From a checkpoint of a small mixture-of-experts model trained on Wikipedia.
Size: 10 layers, width 384.
Training: a variant of Adam for the experts, 7433 steps.
Below are experts of layer 6 (counted from 0) of a mixture-of-experts language model. Rows are named router (the router's row for the expert), gate (a neuron's input weights, with its number), up (a neuron's input weights, with its number) and show model dimensions 0-127. Each number is 128 + 24 x the weight over its row's rms, rounded and kept within 0 to 255.
Before each expert's rows: "gets" lists some tokens that make up at least twice as much of what it gets as of all text. This comes from a sample of Wikipedia text that the model never trained on. Tokens count by the router's weight.

# expert 4
gets: " the", " in", " of", " The", "The", " In"
router [101 113 119 159 118 123 152 144 114 136 130 147 109 143 183 148 129 135 109 150 133  87 118 169  98 133 112 147 156 132  30 130 131 141 144 135 129  82 141 101 117 122 142 131 129  82 106 123 141 103 133  93 134 109 171 138 137 132 142 152 146 141 163 154 163 168 123 130 119 106 142 120 115 142 129 122 157 174 143 132 117 113 167 169  99 110 121 130 131 133 168 146 122 119 128 142  89 137 151 135 155 119 135 163 103  97 171 146 154 123 113 150 109 172 104 134  76 154 133 137 122 156 131 103 180 145 112 127]
gate0 [173 100 133 131 112 116 173  99 164 131 173  86 173 136 107 144 111 122 152 139 176 112 137 166 127 114 104 106 107 175 153 143 189 125  82 170  99 115 164 148 129 140 111 139 155 138 112 148 129 105  99 156 116 121 150  88 152  80 123 144 194 168 119 179  80 129 116 161 128 118 141 130 136 145 121 108 128 131 154 127 114 110  99 128 165 120 144 131 178 128  99 101 134  93 150 140 127 135 143 128 161 141 158 108 106  91 144 152  78 121 114 132 148 124 116 155 125 116 175 147 113 124 103 160 126 124 135 131]
up0 [182  93 171 117 172 136 125  69 136  95 136 134 149 137 122 133 108 105 158 152 107 126 138 118 127 131 141  79  93 107 132 163 116 131 129 119 118 129 152 151 113 133 117 100 132 139 172 143  96 126 157  89 111 141 108 111 113  95  86 129  91 137 147 107 139 167 144  95 149 140 117 118 126 124 155 125 142 124  95 101 119 157 123 154 128 143  79  91 130 140  69 117 117 123 133 145 132 127 130 127 130 145 126 100  92 163 130 133 141  84 131  98  95 115 115 118 154 137  92 116 115 139 129 119 180 140 145 125]

# expert 13
gets: " to", " and", " of", " with", " by", " on"
router [ 92 116 112 151  82 153 152 152 142 170 136 124 104 145 123 143 122 107 112 142 123 133 132 146 196 129 122 157 156 142 131 112 170 129 138 128 135  90 144 146 125  92 174 125 122 123 160 123 156 116 137  97 136  92 125 148 108 137 115 144 163 129 186 165 179 129 117 159 116 169 188 107 142 111 114 131 131 139 104 123 120 165 138 165 103 136 147 123 152 160 147  96 145 147 142 153 172 127 169 142 197 123 145 179 121 101  91 134 149 149 116 117 133 129  99 146 110 120  74 158 139 173 133 146 157 115 104 113]
gate0 [129 122 133 102 106  98 112 142 139 131 152 147  62  62 145 122 135 139 137 137  82 133 143 171 103 104 106 127 147 121  90 132 146 139 105 111 112 130 165 125 129 143 116 139 134 138 126 134 121 126 146 149 134 104 154 163 111 143 136 104 137 135 187 146 168 159 123 161 144 135 148 183 148 141  87 108  83 167 137 120 141 111 132 156  88 112 136 145 118 138 113 112 109 110 160  71 113 122 135 110 134 118 114 153 140 108 115  73 149 128 124 156 116 124 150 126 112 157 143 120 144 132  96 141 146 133 117 144]
up0 [132  93 145 158 163 125 124 164 133 156 126 119 140 143 111 113 137 131 130 149 150 132 131 130  92 148 159 108  72 104 141 129 133  89 141 104  90 126 109 159 116 114  86 125 135 100 146  74  94 128 113 163 182 182 131 115 129 141 133 110 108 112 107 113  91 156 147 159 125 117 134 156 120 126 118 145 172 121 128 122 135 128 132 153 157 144 178 126 179 134 123 116 108 101 135 131 132 148 115 152  82 160 155 151 107 110 100 129 159  66 113 125 101 170 110 134 121 148 159 118 102 137 101 132 155 120 142 137]

# expert 15
gets: "\n", ",", " and", " |", ";", "-"
router [ 77 103  79 147 115 173 178 142 152 162  89 124 118 139 130  86 138 124 111 149 131 153 119 142 127 143 111 155 136 110 126 133 139 147 143 117 153 112 137 164 175 118 143 118 133  85 137 135 133 119 162 102 162 122 131 139  99 152 130 138 166 138 159 146 152 163 157 142 115 131 165 162 107 112 116 143 122 120 158 164  90 148 145 147  87 109 100 117 137 170 165 139 155  81 135 155  89 141 155 103 194 126 153 192 105 106 164  94 150 132  94 113 159 139  90 150  99 141 147 141 116 112 122 100 138 119 104 107]
gate0 [155 111  94 108 103 107 106 143 156 142 128 136 120 112 113 125 146 118 154 171 102 150 129 154 174 146 101 146 105 136 132 154 164 149 145 169 128 137 100 149 136 146 144 142 164 102 117 107 113 114 130 103 132  88 106 130 119 110 112 105 192 140 154 140 126 122 101 141 114 175 139 103 131 130 118 147 144 137 140  83 128 127 133 120 125 125  95 118 130 113 162 150 115 100 146 154 115 134 155 129 159  96 144 169  64 148 142 151 153 114 117 124  92 146 140 186 158  77 150 135 123 149 147  97 129 106  99 147]
up0 [107 147 144 170 123 179 145 161 150 117 114 127 150 135 159 142 136 127 114 129 121  86 136 128 130 110 174  81 157 159 129 128 122  84 135 122 129 103 123 113 120 116 151 125  92 172 137 113 139 105 184 115  96 130 102 151 157 161 164 190 127 122 157 107 148 153 140 168 165 122 151 152 126 115  74 117 160 175 117 130 130 149 114 148 152 122 142 141 130 132 104  83  99 140  97 115  91  95 140 103 135 112 135  91 166 117 112 168 103 145 129 123 146 163 116  92 112 167  87  94 130 149 120 148 146 132 155 131]

# expert 2
gets: "\n", "-", " he", "==", " He", " it"
router [130 149 120 138 132 150 137 154 131 122  92 129  87 182 132 178 127 103 102 153 140  64 109 180 152 119 101  95 163 115 116 137 126 132 157 139 131 129 132  93 142 105 106 143 137 139 121 115 136 104 147 118 124 102 146 151  81 116 135 130 148 161 156 154 143 138 149 147  97 159 146 173 114  97 104 114 141 170 103 147 130 168 159 176 138 102 118 113 114 185 129 124 131 151 139 131 161 127 133 112 129 104 133 168 137  98  94 144 117 137  84 117 104 178 149 123 118 109 121  54  96 102 119  72 151 168 140 108]
gate0 [123 122 162 179 132 114 158 110 122 102 113 127 103 173 121 125 154 169 107 134 142 137 124 137 167 131 145 144 109 122  99 107 125 156 126  98 110  84 137 144  66 114 128 151 147 128 156 103 120 132 149 132 125 142 185 169 117 118 144  95 131 144 133 162 139 176 126 145 152 141 153 103  98 105 148 120 122 153 113 138 125 119  92 127 141 141 105 106 108 150 116  74 159  88 123 123 108 153 129 122 122 147 143 127 104  73 158 160 119  96 153 135 124 177 127 123 120 170 165 125 137 129 162 125 134 122 153 106]
up0 [158 151 142 133 156 140 119 159 151 124  73  73 133 155 129 122 151 136 137 118 131 136 110 114 201  87 139 156 149  92 106  80 108 144  65 116 143 106 139 144 122 107 140 135 162 118 112  91 109  98 152 134 163 150 122 115 123 130 147 110 135 139  92 178 156 144 138 156 141 108 140 119 128  91 148  92 136 125  74 142 140 102 116 144 160 120 109  92 144 147 112 149 174  70 139 142 141 124  84 117 123 208 105 141 115  93 154 123 152 125 107 172 159 136 124 142 137 124 122 122 104 124 124 142  98  87 137 159]

# expert 0
gets: "\n", ")", "5", "6", "3", "7"
router [100 124 128 155 148 160 113 145 102 112 128 114 144 174 133 119 140 134 100 130 111 101 142 159 170 112 149 148 126 122  53 134 143 109 167 159 130 104 130 101 154  81 184 136 145 115 115 148 141 141 109 100 136 116 153 139  86 150 109 179 170 141 145 147 144 109 148 165 127 141 153 141 110 115 138  96 114 148 130 133 154 118 168 168  94  89 150 105 131 185 173 156 139 167 133 149 130 133 131 155 167  89 157 160 113  75 111 145 126 156 117 145 120 144 101 130  86 151 171  93 123 145 153  91 131 139 110 151]
gate0 [163 130 138 160 126 121 185 125 177 134 143 112 135 140 196 115 170 127 126 121  94 118 112 117 114 118 153 141 137 142 134 170 168 141 144 118 121 169 125 155 148  78 140 141 137 120  87 161 116 144 136 113 112 111  97 116 164 113 151 106 104 135 101  97 123 142 122  90 147 108 110 116  92 128 110 141 109 117 127  83 143  94 165 160 174 164 153 141 122 135 133  86 118  84 153 109 120 139 138 140 191 170 117 115 118 123 133 159 129 146  87 147 162 110 117 139 143 101 134 114 142 138 109 157 131 139 114 139]
up0 [126 131 129 114 137 117 147 114 126 142 149 154 153 108  92 109 107 126 121 159 132 147  75 163 106 111 118 104 154 168  81 134 141 151 130 160 153 107 116 154 141 106 118 140 138 126  74 147  92 122  92 117 185 108 134 108 139 186 103 119 118 147 136 110 126 184  60 165 120 122 141 132 135 108 125 123 113 148 147 121 144 116 112 148 131 164 122 188  86 163 125 132 115  96 134  87 135 125 115 131 153  87 141 117 163 144 158 119 111 179 149  82 130 141 152 116 148 112 158  90 159 102  99 126 174 146 117 175]

# expert 12
gets: "2", "0", "1", "9", "3", "8"
router [134 115  97 158 110 158 105 117 145 134 115 120 104 141 133 144 136 111 105 138 109  81  83 140 150 160 141 128 120 112  97 156 127 130 141 124 152 115 149 146 122 116 163 125 105 143 111 123 144 137 130 116 139 106 189 142  94 144 106 149 131 168 162 163 158 134 129 158 115 144 194 133 164  88 118 127 120 175 111 147 109 120 137 138 116  91 164 138 123 177 135 125 141 142 111 123  99 145 136 124 113 125 109 133 108 107 147 119 126 133 105 117  94 149 120 132 109 125 152 105 106 129 119 101 140 118 113 111]
gate0 [204  99 122 133 125 112 111 122 112 147 136 128 131 117 152 131 119 121 110 108 146 154  82 145 116 141 134 169 120 163 106 144 147 128 128 123 109  90 107 159 122 144 108 144  90  78 103 146 114 151 113 101 127 129 121 124 109  86 151 134 144 132 128 103 124 122 143 126 143 142 125  85 117 120 125  97 166 134  88 122 115 136 147 136 134 172 140 113 159 153 134  82 105 163 122 120 120 118 112 108 124  90 155 162 116 110 158 111 152  96 132 154 135 154 160  95 122 141 128 110 127 123 108  99 110 117 121 115]
up0 [149 148 127 159 139  90 140 148  79 132 140 120 142 105 149 130 115 171 120 153  92 114  93 136 141 168  95 137 102 155 134 124 129 120 122 130 157 127 116 137 124 145 157 179 101 101 123 150 135  89 123 101  98  94 163 134 136 102 172  99 131 133 133 121 111 118 115 172 117 148 125 116 103 161  82 112 137 126  93  69 130 122 146  93 153 123 163 144 101 181 104 105 102 135 144 133 110  94 146 152 114 161 155 101 117 119 163 146 168 102 112 104 137 123  99 105 122  96 111  92 116 121  95 106 118 116 102 111]

# expert 10
gets: " (", " July", " November", " September", " June", " August"
router [ 88  94 127 122 118 145 140 132 130 142 114 118 126 153  96 174 127 136 122 170 108 101 127 166 187 126 157 113 149 140 131 139 164 120 152 133 113 106 166 142 132  95 138 163 133 131 114 136 157 101 149 110 127 104 109 115 102 147 148 137 147 137 118 154 138 146 171 155 107 132 165  93  99 102 123 129 113 185 153 141 128 121 144 167 120  68 121  92 114 190 145 144 122 126 135 147 114 138 126 141 139 106 143 140 112  86 114 142 112  83 152 115 157 128 129 131  91 149 155  80 107 164 138  93 134 133 124 108]
gate0 [152 143 176 132 130  92 122 142 151 144 152 124 167 148 151 152 118 142  97 125 185 140 156 133 122 100 118 130 135 110 135 152 182 152 140 121 142 158  75 105 150 106 153 126 138 113 142 148 152 155 162 133 116 180 121 114 102 130 174 139 132 130 144 162 152 136 193 129 117 132 172 106 120 117 135 128  90 173 185 146 147 126 145 112 109 109 152 162 128 156 110 107 138 159 159 138 133 110 141 146 158 123 163 121  92  92 109 127 125  93 151 155 127 141  66 107 134 165 149  88 112 146  92 145 132  82 132 152]
up0 [135 137 132  96  88 112 114 160 135 171 101 151 128 158 161 170 142 111 138  88 108 156 154 131 154  96 137 134 128 155 111  72 145 167 115 100 154 124 139 108 144 132 143 157 135 118 136 122  86 122 114  98  97 132 103 116 143  52  89 127 154 132 123 147 171 113 141 138 100 123 123 123  96 104 115 128 118 162 117 159 141 122 181 118 141 116  93 107 135 200 121 140 177 162 121 106 140 131 172  94 125 109 147  94 134 124 115 141 142 136 111 115 142 112 123 105 141 113  68 103 142 154 125 135  94 111 156 131]

# expert 9
gets: "1", " a", " \"", "2", " an", "a"
router [136 132 119 137 136 135 140 141 122 135 116 120  90 142 137 172 145 118 114 181 108 123 117 144 105 117 135 174 127 129 116 146 137 150 158 135 109  91 131 124 156 139 175 145 120  91  94 115 125 134 122 102 153 102 173 121  83 125 116 136 188 133 148 159 144 153 149 145 120 138 202 150 143 113 118 136 156 183 150 130 137 144 170 107 102 137 122 136 123 162 161 120 134 142 111 188 116 113 143 116 123 117 127 144 124  93 100 122 124 155 131 141  95 143  95 168 133 135 164  96 112 178 129  63 183 136 119 101]
gate0 [136 136  97 146 132 107 122 142 150 133  95 112 122 155 108 158 181 110 162 139 112 155 122 127  93 175 115 150 132 161 155 124 140 161 163 104 115 139 113 131  94 157 108 138 148 106  97 122 135  89  99 171 124 115 154 140 107  96 101  88 171 141 165 167 126 144 188 185 134 162 172 129 119 121 133 125 157 120 117 122 174  89 127 111 121 108 103 103 145 136 105 120 111 155 147 116 120 179 149 133 132 116 139 115 130  76 103 121 127 147 105 112  99 126 104 180 139 134 139 129 113 142 142  81 103 124 148 113]
up0 [138 109 118 117  91  98 112 123 123 131 138 131 126 142 121 189 143 129 167 168 124 137 101 123 122 162 139 169 110 209 138 106 150 151 135 116 193 160 126 160 153 142 152 108  87 104 104 152 130 107 144 166 150  98 124 102 144 139 170 170 178 148  92 130 129 138 107 104 147 122 113 142 126 147  92 124 122 128 144 136 142 160 127 155 141 138 170 151 125 141 102  94 141 137 168 146 138 126 125 166 105 152 102 115 147 125 128 121 125 148 118  84 169 141 170 119 160 179 169 115 126 125  60 139 164 135 117 119]

# expert 5
gets: "s", " for", "'", " his", " of", " their"
router [122 117 118 149 130 182 150 113 125 142 118 102 113 124 119 169 110 145 161 147 132 108 127 179 127 148 153 197 130 154 130 145 110 148 142 149 109 113 113 102  86 123 170 114 123 126  86 112 107 121 159 115 127 122  95 178 115 153  96 152 153 166 129 158 170 162 117 136 126 101 152 154 118 130 117 132 158 136 113 142 141 148 133 105 115 137 128 125 143 144 122 123 129 110 135 113 155  83 144  73 172 116 131 170 102 109 153 120 122 164 133 102 102 135 132 153  80 139 157 106 124 115 132  89 156 139 134 167]
gate0 [129 116 102 132 120  94 166 140  98 134 133 101 115 118 120 132 115  99 143 127 140 139 134 161 188 161 121  82 145 127 125 109 142 120 160 136 114 100 164 107 116  45 154 168 165 105 117 138 118 146 118 128 169  79 140 180 158 122 119 117 124 140 136 101 123 146 113 179 125 152 113 132 122 103 129 161 141 170 138 209 122 147 109 139 114 134 164 106 114 138 126 119 141  94 118 125 160  98 125 159 137 119 148 166 173 133 118  98 115  80  95 104 142 116 156 157 133 100 133 126 100 105 128 122 104 141 115 107]
up0 [184  76 132 142 144 139 143 151 124 112 132  94 117 161 182 140 106  56 138 134 135 106  85 128 126 113 148 111 156 115 134 119 147 114 146  87 107 105 120 143  98 108  97 123 132 167 136 145 106 167 148 137 162 118 140 175 103 164 162 130 110 158 121 133 114 173 173 164 125  69 119 105 160 141 119  99 139 143 125 180 127 123 166 109 134 144 132 124 100 108 122 142 170 129 112 137 151  91 141 161 114 120 131 137 160 120 131 126 133 143 103 102 117 135 155 185 130 113 135 106 130 149  94  98  97 155 116 146]

# expert 1
gets: ".", ")", "\"", " University", ").", " League"
router [109 129 123 144 145 133 142 157 130 135 118 129 120 127 129 137  97 147  90 132 115  84 123 169 158 133 130 134 125 145  23 134 195 112 125 134 103 114 169  98 138 145 186 136 117 114 113 111 135 138 133 118 145 134 127 167 126 119 124 135 161 176 144 114 143 162 144 170 129 106 152  99 141  92 120 161 143 152 130 128 142 127 103 177 105  73 143  96 151 148 143 128 145 145 106 161 105 120 134 144 146 113 122 165 136  85 126 120  96 167 119 149 123 161 155 141  95 111 155  75 119 135 134 118 123 149 117 141]
gate0 [105  80 154 129 130 132 109 158 135 140 114 127 153 109 129 118  98 178 151 143 138  86 153 167 158 130 156 148 115 119  84  78 145 115 166 102 112 136 139 106 134 154 112 174 156 110 143 108 145 117 146 115 163 113 126 142 144  91 147 130 115 101 104 109 131 148 152 136 118 119 113 142 120 152 119 104 101 131 118 148  91 143 113 116 119  81 105 124 114 126 134 123 116 140 131 144 149 124 143 125 124 128 156 137 115 115  95 135 129 130 147 120  91 103 144 154 163 126 110 120 113 150 137 105 105 104 129 115]
up0 [132 145 144 124 145 100 158 136 124 129 170 115  94 177 110 131 179 107  98  77  96 190 116 137 132 118 137  93 127 142 101 124 105 105  85 164 129 139 159 119 156 142 111 179 113 142 119 115 101 114 150 131 153 100 107 151 126 158 133  96  90 131 126 132 132 138 102 136 122 141 131 172 136  99 116  86 136 141 148 135 101 126 101 173  90 174 137 116 133 133 154 119 156 122  92  87 106 161 140 148 139 138 124 176 145 110 152 144 174 114 122 163  87 145 104  87 117 122 157 119 161  75 144 141 115 134 151 129]

# expert 11
gets: " was", " is", " as", " at", " the", " were"
router [124 100 117 113 118 153  99 149 153  89  94  94 127 118 117 198 164 134 101 153 123 104 137 149 155 144 136 145 122 146 135 128 174 142 121 115 154 121 145  99 150 110 179 158 142  97  97 101 146 132 139  96 136 121 162 133 116 166 125 146 163 159 161 155 168 124 192 169 110 121 166 120 116 131 100 123 139 187 114 138 119 159 129 134 102  61 126 112 146 164 148 129 154 159 154 147 113 130 139 134 160 119 141  80 114 103 132 131 140 143 123 134 142 143 138 148 122 141 132  47 134 165 135 123 132 133 114 131]
gate0 [102 127  73 141 111 158 143 144 140 157 141 143  99 132 124 137 130 108 104 135 118 183 129 162 107 120 117 163 142 155 128 101 111  88 149 135  94 121 190 105  84 185  66 111  96 127 145 135 135 112 137 148 107 136 102 124 104 103 103 112 137 148 158 150 130 104 128 127 127 114 145 122 109 146 150 140 171 151 163 162 158 132 145 135 156 101 114 129 112 113 198 119 102 122 111 148 167 177 172 131 176  84 129 118 104 127 129  96  96 113 121 148 125 139 106 112 113 114 116 128 164 139 122 118 153 105 122 116]
up0 [100 125 143 141 113 178 129 157 148 176 106 117 116 135 146 137 130 107 135 108 158 135 151 136 141 105 153 138  88 154 143 133 126 132 130 147 115 110 132  92 129 126 129 119 111 130 142 136  98 113 140 112  62 105 129 135 110 138 110 124  87 163 150 159 149 108 121 165 143 121 149 148 137 139 184 145 175 138 106 120 157 130 144 118 185 122 110 110 150 113 164 138 108  93 146 162 154 120 131 146 114 117 154 120 136 158 151 143 109 163 147 137 141 133 120 149 108 128 103 142 117 159 107 117 102 148  93 181]

# expert 8
gets: " |", ",", "-", "|", ":", "."
router [112 120  99 121 141 149 154 146 136 120 120 131 108 124  88 125 137 142 119 183 112  94 117 152 102 131 111 154 113 151 110 157 210 124 165 157 119 116 160 111 139 117  95 144 142 121  99 120 124 149 133  81 129 123 178 142  93 138  99 154 144 182 185 129 109 151 190 159 101 154 154  93 151  79 101 122 132 176 143 132 102 162 163 101 124 105 143  93 123 141 151 123 142 136 115 171 119 134 152 138 191 119 138 150 129  73 111 100 146 135 114 135 148 151 137 172  89 151 139 145 137 179 124 108 153 135  96  99]
gate0 [102  75 118  89 135 160 134 125 107 131 124 136 152  75 183 126  96 139 129 166 110 139 131 126 137 154 133 149 145 115 150 180 208 134 138 119 126  81 141 130 103  99 141 140 111 129 155 102 150 155 151 124 125 130 145 117 120 112 111 169 116 151  99 177 124 108 133 142 130 136 121  98 125 119 153 163 131 132 111 155 129 168 148 119 155 121 126 101 105 112 134 106 160 129 140 151 149 122  94 125 138 106  97 109 116 147 127  97 151 170 103  97 124 110 127 136 131 133 109 117 124 144 126  59 149 137 105  98]
up0 [120 112 134  97 125  94  83 135 120 151 121 155 103 140 117 134 108 102 126  88 116 127 132 147 122 107 116  97 107  97 129 146 106  98 140 125 209 109  72 151 130 133 134 111 113 117 121 108 137 150 126 136 120 127 131 112 103 174 122  99 103 128 162 147 153 154 176 158 105 154 139 147 137  94 129 131 119 135 167 143 108 134 104 133 127 147 154 148 148 151 116 121 105 127  68 144 111 109 160  64 138 116 117 147 142 164 158  94 126  88  92 149 122 132 130 105 134 190 130 132 107 135 113 136 156 129 123 148]

# expert 3
gets: " ", "–", " K", " B", " P", " D"
router [116 101  95 120 138 157 154 133 140 126 132 115 115 157 132 201 124 149 124 157 132  85 128 186 207 153 129 111 120 137 134 143 147 122 180 140 145 108 158 126 121 113 127 139 113 131 154 120 130 102 121 131 141 107 129 160 150 127 108 128 138 165 145 126 181 152 167 135 105 137 160  99 125 133 116 145 112 156 101 123 154 120 130 186 116 139 117 114 116 175 139 133 145 113 121 141 129  98 136 124 119 130 138 150  97  81 154 130 106 149 147 137 141 146 141 164  91 198 159 130 127 134 141 108 141 129 110 120]
gate0 [136 127 139 194 119  93 145 156 182 173  96 122 129 146 105 132 117 155 125 169 143 150  98 150 156 148 143 152 151 151 130 166 138 140 174 114  97 124 134 127  86 163  82 103 117 155 132 163 167 102 129 159 131 133 165 155 123  71 143 153 148 129 128 141 101 109 165 127 145  95 154 149  89  91 128 161 116 139 149 127 110 114 135 160 161 104 134  93 124 118 106 146  96 126 121 133 111 117 127 121 141 147  89 103 143 121 159 151 108 111 135 157 134 150 164 116  92 143 121 129 142 135 114  79 177  98 119 153]
up0 [145  93 106 124 143 155 103 101  75 105 156 125 110 134 125 120 157 131 104  96 129  82 120 116 100 149 148 128 125  86 160 109 134 143  99 102 134 115 137 116 146 116 175 183 124  82  97  85  78 124 144 120 141 127  93  90 110 118  92 137 170 148 148 138 165 109 111 120 109 139 112  99 148 135 159 118 125 123 183  99 119 161 166 143  96 163 146 113  98 128 155 145  79 114 131 117 169 153 109 113 173 133 174 148 131 126 122 149 125 104 113 114 130  79  77 126 146 128  94  99 114 124 129 133 100 185  96  92]

# expert 14
gets: "0", "'", "5", "th", "7", "8"
router [123 157 121 152 122 161 129 156 171 124 113 122 132 121 126 131 152 157 132 176 167 132 148 147 181 127 125 140 125 133  78 115 154 126 113 154 145 117 135 111 137 101 191 132 130 128 113 118 119 151  99 132 127 155 124 142 174 159 141 138 166 153 143 108 168 140 120 177 101 125 142 120 129  96 106  94 100 197 164 101 134 147 152 157  84 124 115  97 127 194 140 128 116 150 100 136 126  99 115 104 160 138 116 121 145  97 150 121 111 156 117 122  99 141 138 145  78 157 160  63 129 148 163 101 172 144 109 178]
gate0 [152 105  91 115 126 119 114 130 171 135 160 133 119 110 141 127 135 133 139 130 143 127 140 157 118  90 109 131 118 120 118 108 144 153 120 100 108 132 133 175  89 102  76 153 107 138 141 138 181 117 138 110 143 137  98 129 118  79 150 106 100 187 157 139 164 141 132 146 132 158 123 158 117 164 155 135 111 114 157 104 159 145 161 124 120 116 110  99 121 127 120 153 106  81 107 111  82 138 152 202 153 121  90 133 147 165 101 115 157 106 160 138  88 172 109 150 116 169 115 141 161 132 157 134 122 106 163 157]
up0 [132 161  95  61 114 150 140 141 130 145 160  84 118 111 106 178 163 143 189 119 176 150 177 142 139 114  78 115  95 106 144 125 113 147 128 112 170 125 150 177 157 100 121 165 153 106 102 150 131 114 141  70 131 158 144 142 142 147 146 119 135 138 145 109 112 126 105 120 131 134 102 178 129 134 151 149 111 119  98  98 127 145 130 140 126 140 103 131 131 132 125 142 126 122 118 161 133 118 134 186 138 109 131 151 150 122 127 124 133  90 125 187 114 151 139 132 135 149  90 153 106 121 166 118 137 134 134 145]